config = dict(
    n_experts=256,
    d_shared_expert=0,
    activation='swiglu',
    normalize_top_k=True,
    routed_scale=2.5,
    lr_router=0.00125,
    norm_eps=1e-06,
    optimizer='soap_variant',
    lr=0.0036,
    grad_clip=1.0,
    seq_len=768,
    train_tokens=555900000,
    steps=5284,
)
Below are experts of layer 8 (counted from 0) of a mixture-of-experts language model. Rows are named router (the router's row for the expert), gate (a neuron's input weights, with its number), up (a neuron's input weights, with its number), down (a neuron's output weights, with its number) and show model dimensions 0-159. Each number is 500 + 40 x the weight over its row's rms, rounded and kept within 0 to 999. Numbers have three digits each.
Before each expert's rows: "gets" lists some tokens that make up at least twice as much of what it gets as of all text. This comes from a sample of Wikipedia text that the model never trained on. Tokens count by the router's weight.

# expert 172
gets: " P", " p", " st", " fl", " j", " g"
router:478560502490549492486488506509435497542604573439497496518402532526557571573470492431569583429502531570556483440539536488447474487489448528475483468500507491447483523499540551485530501473531483562436478472499452458437506499474498474514519512495438508503452472554468505515547490501512504463526398519519492507502479448505462465546530466565535522483526471499524428526505562574505547486556503495524498586463464528533451501519398559536487510426565460434466511480491525560493510497471528
gate0:491519506453539512501545478496527429437529521460499485542411487511553526532526527450520445495550503550593479516525470484507545464487481422535535514506484491475545507569501454533466461445492489503562548482471516507433535403506511436508473619469411484510462460539437482525478543542498532486520507512543578516552500469515484544596477537517470516539519478487495517546500559536522509467451492579502428496485451483457533483513506498536497437465601490486532425426520558485454513521410501
up0:450431539551539492500490567515481547515455485535474534468549583501487441475434428516480467508524461486413533461541471507515546474496454496504496524583497495491449550491568466555503596480474536519453533449497414455538499526542542523442548458466539534524548548478470451580512446505563446457502497545503459399454512541458511522487508476520466513498488524598516538474519478461464523575499531443535580508478516489456476494482516457526408458555498522523498488460498464489481457473538428
down0:514453463467501508535504422454480572501526478502503520546470531520545499555502488515570482584523462488480443541497521505535518513480536422547478491452507414399461552487437515484516476586543551467552517461469489464529457502561501494469528519509480378552536440492477442416454516496467477484562527468510442528492509547480547428536541590469496453504533563460513505498525510510565486471453528486502538555512438492513541551428520536487528507482516468409505487534469512546494523505415553
gate1:499422515527439497497483476504465414538519498445465520487512495492517481547527496501498572537556537532448431499514545470535465508568581465479550485541533578449507533460531574439543476512435492507479529509444518483442440472463495563492555505569438563538516529474508479519460577452428485522458491498538517511535531460464521532547451495430550501462490469471482415457436508528483461499428553454570511528548503514521467432434465521535468513511542447516513587505571459517474476473535544
up1:462441476512430500397548424515496507449525552552483463515516497518403521507525541485453555441478430512444547502480517519537541451506554557552512490494417462494521532521460498423542433511469451460541501568437512568481556493492519512590572543523524432519460484517493476460512495536549537515535414558492510401511450489480530453500435490477490527550562471507479495452513532545492527584493547548513491486527509444545500523496489440506465565508468493476493508475555491535538516488483563
down1:470541558512538516499474507515524550500497556477516454489585488548427471473492519494441503517576492572525452500478532493521481533526442533449449437488496470487522481503471588543565501492571517525488574549530487432534451525499431416428522552435527542492509478549428518489514497593542482492484513470449521496487440519467485495516474501495535440465458460489420549475517429532577522539484444430467498530463465464554548418483478489477523552462490526530484534548529485589449505471556531
gate2:495469478543528482454568546471516496523455540506445453575532524445499501518486539511469461481525449550428534493449518526463502470424475540506451518473472510503495569484501456484491502512508455525496507532491522555483594518482539468520567549482445418502505501519447484436525545508432525558451445531415427461483539547463532504507521440571470493544555473472534529472505458547522474565550486425481586420500495507469415511459441540494507512482533466553461536504513507516608412538513497
up2:527483470458531457521537529582581541443493496492542471456515557557563484520441545465422478561421475499495529493485545522524534452458452478550538496492458456523429451484511469516449429444467496469480489460522508442523536564525535501474465466536563546470552522506516456579492489567482515486543530516568543468531510540429451446506448489501399521446519539568495566556476569457479506547504541519501478512494553463407493471499562478458544495473467493444523515466536531486445518479535546
down2:517474490490486504523521545498516488492506501512454450527478579519463480542506489602424484468541520555473477512513498532462474527538523534524527526548603551457436468512449486523549502473516480495454508462475422515556495469478577396469589431530448499472554605492421414509526493482512507495515507546478422503496475455524522444532522562505448531504565493516502452515484418547465506512551447451472425550507510568558509441483515541539475508492490516498506508560501437415524510521461510
gate3:562533496493474512504509552441489499513538554560443465482477473486457533496446598532509531484527499469491428528517446541525454487529451529573473540451528506494492500467503593436532449451518428476453460496543480573493501542559541477472528465569498527538514475548539452492529516497549482584506480519556473484424390538499492446520532475493468549446460482479543502512555521471480487444517451515464516464536503505515475504469458460563547458575460591539371495487474475464527457511516473
up3:600511525500516458464455569522533482470516457588501453522484442534481467555455473501508452510489430505440511518539464467563587514448497587517520497479459479495498395457540535510528501464557560536475541511379471570493537503609470521490505440484533573535519512555556493498478496444497469530455483538477577508466508544512432536551529475481478532429512476570449508483560524485479470513524530469572464517488474476524497498504486487521488486449467484523536437544481457452438465503482475
down3:517503487557388474481506556458523474464569486533535502507496506484617490472536438555569454516513448479558535554473478606558495470496400502508464440558478558439463506511485480475462496524473489508459481497486490487522497488463463569504439558584520527513532454526452482499497511503407550507447470431512480586515520528507531536400476465511512552494463491548429518492490455515536429495513493541519503473449534471504533503498535442449557559518512498515464518526517525441472545525562492

# expert 222
gets: " m", " M", " p", "M", " P", " s"
router:497457521493522483468492520531512487454554549453464471540459551499537498558430513453506507481535506521572511500554468507463472461465467497519445467509486463430508528543511493478458489451482499490513533563543474463484541510485560406502526508525492517568526435556459433473465545449493494479585492509472529413514470469491504462490545420556456553438545524460507453530480564539537592534518487479542530476500488551521456520489472398455528497425589460497452564534521512511574458559454586
gate0:536489503534548513482513455504478572514539469479400529491470446454524434486493519530496438450581445538505491478583519500518563453466493473522445446424500553489475449508489593510511526444513451482425510514501524493505457551478519550526493479531511470520470528480549487549457554549545448555506436529514518471465506432518598481527521445466465514518442505510540526457430554540520504487454490459552508466533450565573537561454505446474480472460495539412497561475519555502531421530526532
up0:496447545498580539519508450452535554488488403495390474489498491482547511510482417477472527515546470524510543471488461495533429459495474551497453511436485571491501506523547525480518521445488505492454513552509490486480523494530490530527528470625534480474537493534517494490484538457573512551514456443488497486490476487477564440502578469424457493515487485509542427538459528544492516550440512425506479461556470595568495524473517446490491400534517535498445551468490571505548459550577514
down0:487453439554394485462484560527479520575543471483482469465443537533475521556408531512525558504492473518447452468511386490496436473457574430472563489497441489471602535547510509531539471491431533543528491557434414506490514506517514514514483531503508571517530530501487483570426466548500463451502503533500482500534506512547474546411502523539517493614521510468489525509438404479426553465540484509544467514532522506515482505521501503484491534500453516494464529542523505484504533528557489
gate1:510507552488482520510473517469488495542470542448517520472476601459512422554434548492520495435464448431489510522462470483511519451399477434591500527484485414576440537537534467464496462392506561526549501484467493466527480547565542502458493566458518541529535514501465455501424422515469518522475482577576498468517549418425543505538539520503519501481529466462529457501531519394511528517480536487504543470505484455557490520556496514577464482438521488483481532510514532506504510496469499
up1:483535487553465498468526516513465478487505476456460458471518394512441551496528474508545494514538451500455503440527555499523465527487541524399578486480535537472493522448494514552600489583511410541514506511519515546429517483430454514517558501545525424550450547487499459519533496464475579558525498533465545486553486486443510510504497468549543430449531462558471475559507500546394493460541485513497448496517485496466477501453578483486491566514552496442510489458526469562472509520418437
down1:480497584490558502540538439545546457497435543469501558368604512451535551468499560574509442514493479496547507483509489476555480519416450444551497499495459453528558533495564517450485556540573474507529420499461397481561475531469511428517527518477488510529491396468433493466498535543466503495506496493524539521471494477434569446526474459539458498467474448558504478478549463542499454527460549546499494520545537536545525524535477517526483500533466510497506494532498519472440542494489493
gate2:473522508533514535423511434471530515436522506504485489527478494444518568513555528438492565578494545573470496426479488511471382469592503468531455458486530499475516519519494474520526532554455361471470478543509527466520468507483510489506508456445507505400498531503431466508516551551552542529562451412519467498610495519486551494507486442498524476471544481545569481461549494512489530507457458450501506502538497541512449473512513579505502449559547485507527534463438463464518465492510545
up2:486503522493527505550556517550432508503477464462499509473476531612470506507454562522440486432456490461521448549475572479552454503447511564497564538525475476573534513451465564501489454493553519489547481452483484527519485481558422513521470521528479541563536483553490523509571411475483553505421517528526482473448491437451505500517466569490517585474434547470513504594474547476511509535575540526462531487436444394525510495474503466472473557472419522493480453548512512501508491500537481
down2:464430473499577460446479492386539420541496481455468517549476563551489494456479515580518536566463534486446446493495427582468466454492534486517577617513475510517505516478484456568517454473512462501487570503502474497529484495507522508514396529518521507526403430495470515463523471521480479427507485562465505531544490524473469444547543536458524542488451516555518503466517457470489526489505517515524496570496517510506569557484549543511478468522464493445508494569540513525535537402453494
gate3:465525511559488506399564546513512516494507427528508500496490496547443486490527462538529558448552491469443492514469449455557503503446537474557500471466445502539449471470548503435526549556524546481517492517563535619506527558524531425476486563552537553546419437507509512441524477487472507493464536509506520483522516548554512405465489570418520479476490463501555544562480553522523501485544470457447531432474544458440468497486481496510464578461513462499524504503568511452541471419483481
up3:545509527393547412556423533478501514473523503534508547501501501522601553522531540461480510541499440516481498481496539494463424481572472514481507465559508501482531496448462501553478459504523519582515492468443499451550452488479484587529501452452559464445584554481544558553467509566524543521467535474509499506556430430449423523554443449512487503470529471527486509475522483463401458531488513560475500512505484468576535466450547502487461492522459491509512427547461492519434470519534518
down3:505470506461513471483531492516472529542454511483511486495460488463478513496519464508451558564459459523511579462454527501500507479516520387430419548600528536494534476526525505561490483461444532481579461546513513472465449491562511461492471523499494539488436500486567479487498504533520457468547504604443562540443469510560499544470517577504483495465497505487539476504408572482479516578502456548507528543510516496454455520459432484573516457505544547444485530396525500487544450571433528

# expert 67
gets: " c", " p", " t", " C", " s", " ch"
router:525504549497534546467503478469452458506589515463449522514446409554480552548426569424512491447561518550474462461482530470547473503433447478510488464455522434501434576520525537474522484462506542486562463460521511487513464472537549437517491518506505502599467462545440479496516508502553529459479521523461491542543478502504477470493501506562458560467514534459489486560507573521536498513460531510566558430517426418533493561545497530467483481466561436546473491462472565445523461557480445
gate0:519532537482525561465514460534480518499567516461529528391471476483445492473497476469542535481478567528485450516502455471507488498551501466535490459447552490573553449534487458511418520515499483422506459519506562472533523465487508490503484459498502446508490531438445488540581578568411526506566491513444494525537523523484564514482491528456600499455547527511532482461514522500495521485535496460460517478373511529409540534548470430549407587458504493558531549451472521491520493508486479
up0:523529469486496486558475560458442508585486497549554464543486524491477542543469511447478476496425466555504586521462473519505541514465567429532533556477481526478483484500499487493509555473534512522496514510506462463506583483501483506554489492484423549443499555494557593467538458553505451516492500384485485585453511507524497506498511460512465510478508512479489519504517472578535499500466458500517524572522496366527445431511457550538588477589501468515476500401454470524481459529567512
down0:483558457467531461583490553466513522541501521483511542479498446504606529517484501511491475537533483492536511498543553464488510494432433518570480548528485489459493455511544424470524526492526455461569586540474543460470453542502447492575454457433518435534503523486430496508508510518463491479507539526534550443476511542474579495503488503505507488508544455488492559512447548537449437505478507502481492543527528470507434467452498448503372529542445462522555554449414422529552546550564498
gate1:594525540547494559397548427467463489498536446503472467527517452497363527542515472472532561457513549480474489511496456436474467535525515475433530506538517499519538463456493473445497575505510531499473440512543412476482499515490539481455506500545483516535454429459515440482492499510505542458558495510511512528546459562509405478539418553498504500517489446508496500532505517580472585393549483487507502542540542551530556546487479465491468542545555507511498482518518526462539496492454429
up1:504501571476493543504498478590502542437469519564478458498535474539420423663475477522561498505475485472460526501518500442573537503540467526441496455495482532460467520505491480441468560485489495499497571534520408522487543447596516492423541503497409539512529502498540469540521498433500546434501508542550554523457489498517480471507539476464487449463547469540460480492499518456517481425490528504589460525510506544529507527501500528484479460553547475478422557488446487510477460560508461
down1:490480458535478435502463493453526453483581439524445479503559483525490522479476509548608478518464502461541452588517561484499555475442528483479510468480508565539551545519513572486552468533594438486427505514469521521555497535470465528547374527519480446507511472490541450535505481522472523493466517505472483441390432498464500483486470424536534547529492516515455516462479476515490585446514521582572511441466532523526523469563505519463444455499544505485499486503537519529479544536436494
gate2:515546561500498529470499515525507538458556480484524443534535446495463469572463542489507492413516476498438527527456508492557531513489521462497430483506448452500457477499419539537525508529475512485530486554443440537451557486456535457506521567456538441518475489525548521507505427487581539504452512519438454457579448555483465517467473508482543452439545468526422564517507519519466465496503572514486579556552481490455546518529489482496563506503413429543449509628480506447482540529478480
up2:511501492473518552440470511435472527533493560450539529488550503464519507490497462467537446467562491519454495493452419558557485472569502472533545432486428496468464539509453499511547559465503540571476488562556469492455532483446511551463432513444499485549493509482513443444467460466564433458483492513534483476449482504515471486518535488550550490510562486527556427489602522491500440499477568533510524519534522504466477504537472488531551461524414512530446522498475515498357593543483442
down2:548466543475509541503534604553442499447503493447452491489487501548508491548548530550519490466474498514411473500546540506515465462487500442470484483567528523502564424559490575546443525463492462514501433493547509459477454420492580490452457481494522493477513495497534470521459473526473523424493499478500530482478473557538595566421491508473500537558522422570472521496525540540509564472470420559547548445501547516496508483556450482526530442470586479498467544463423475478559489503464517
gate3:416418584471473520459456518524503535495466451536475489509508513549442469490481470512548480510538485524509529503520550494570445505481488521492481439478509538578492475501561513452497500443588512530573574529454448479473449516475441557473482493508568525549573461534491484473494421498509481482471456462542490529445520501502524524526501473535468484476483528545563507505668536476396499464452506525503499537575502473430511506483529488489488520529535469463508448525577487492470517400463463
up3:518513465549510451497540550489471479528534482444531478505453444492558457530578444511473512484467505530551481536483460434467609481460512488478561539495508495545415527551494515515534456504462496509475522444481440456468506435447576496492543520428510406465451542499417472610555489503471501491550577527476585518523455419517550551594477559520515497533530478477485505470449512490518463494503490487513549497463482532552527536501508462542478452473528502474440421522486494469556497546544448
down3:549529428468534489479474505471527513474569514615440486490572526502564514519543545473490495461469546428510534424538500558515493534486515570522466484472543527507529455555503508501520458518565535474484512463509456411479466488550573529428582484485397504456524484484471547485482492499437502510447522508455518500472535509476525436470489491516457532559545533396541494485513570483509464510421553490506519537574474560446502464488518462531515484525479518496494442486580470414550447503519447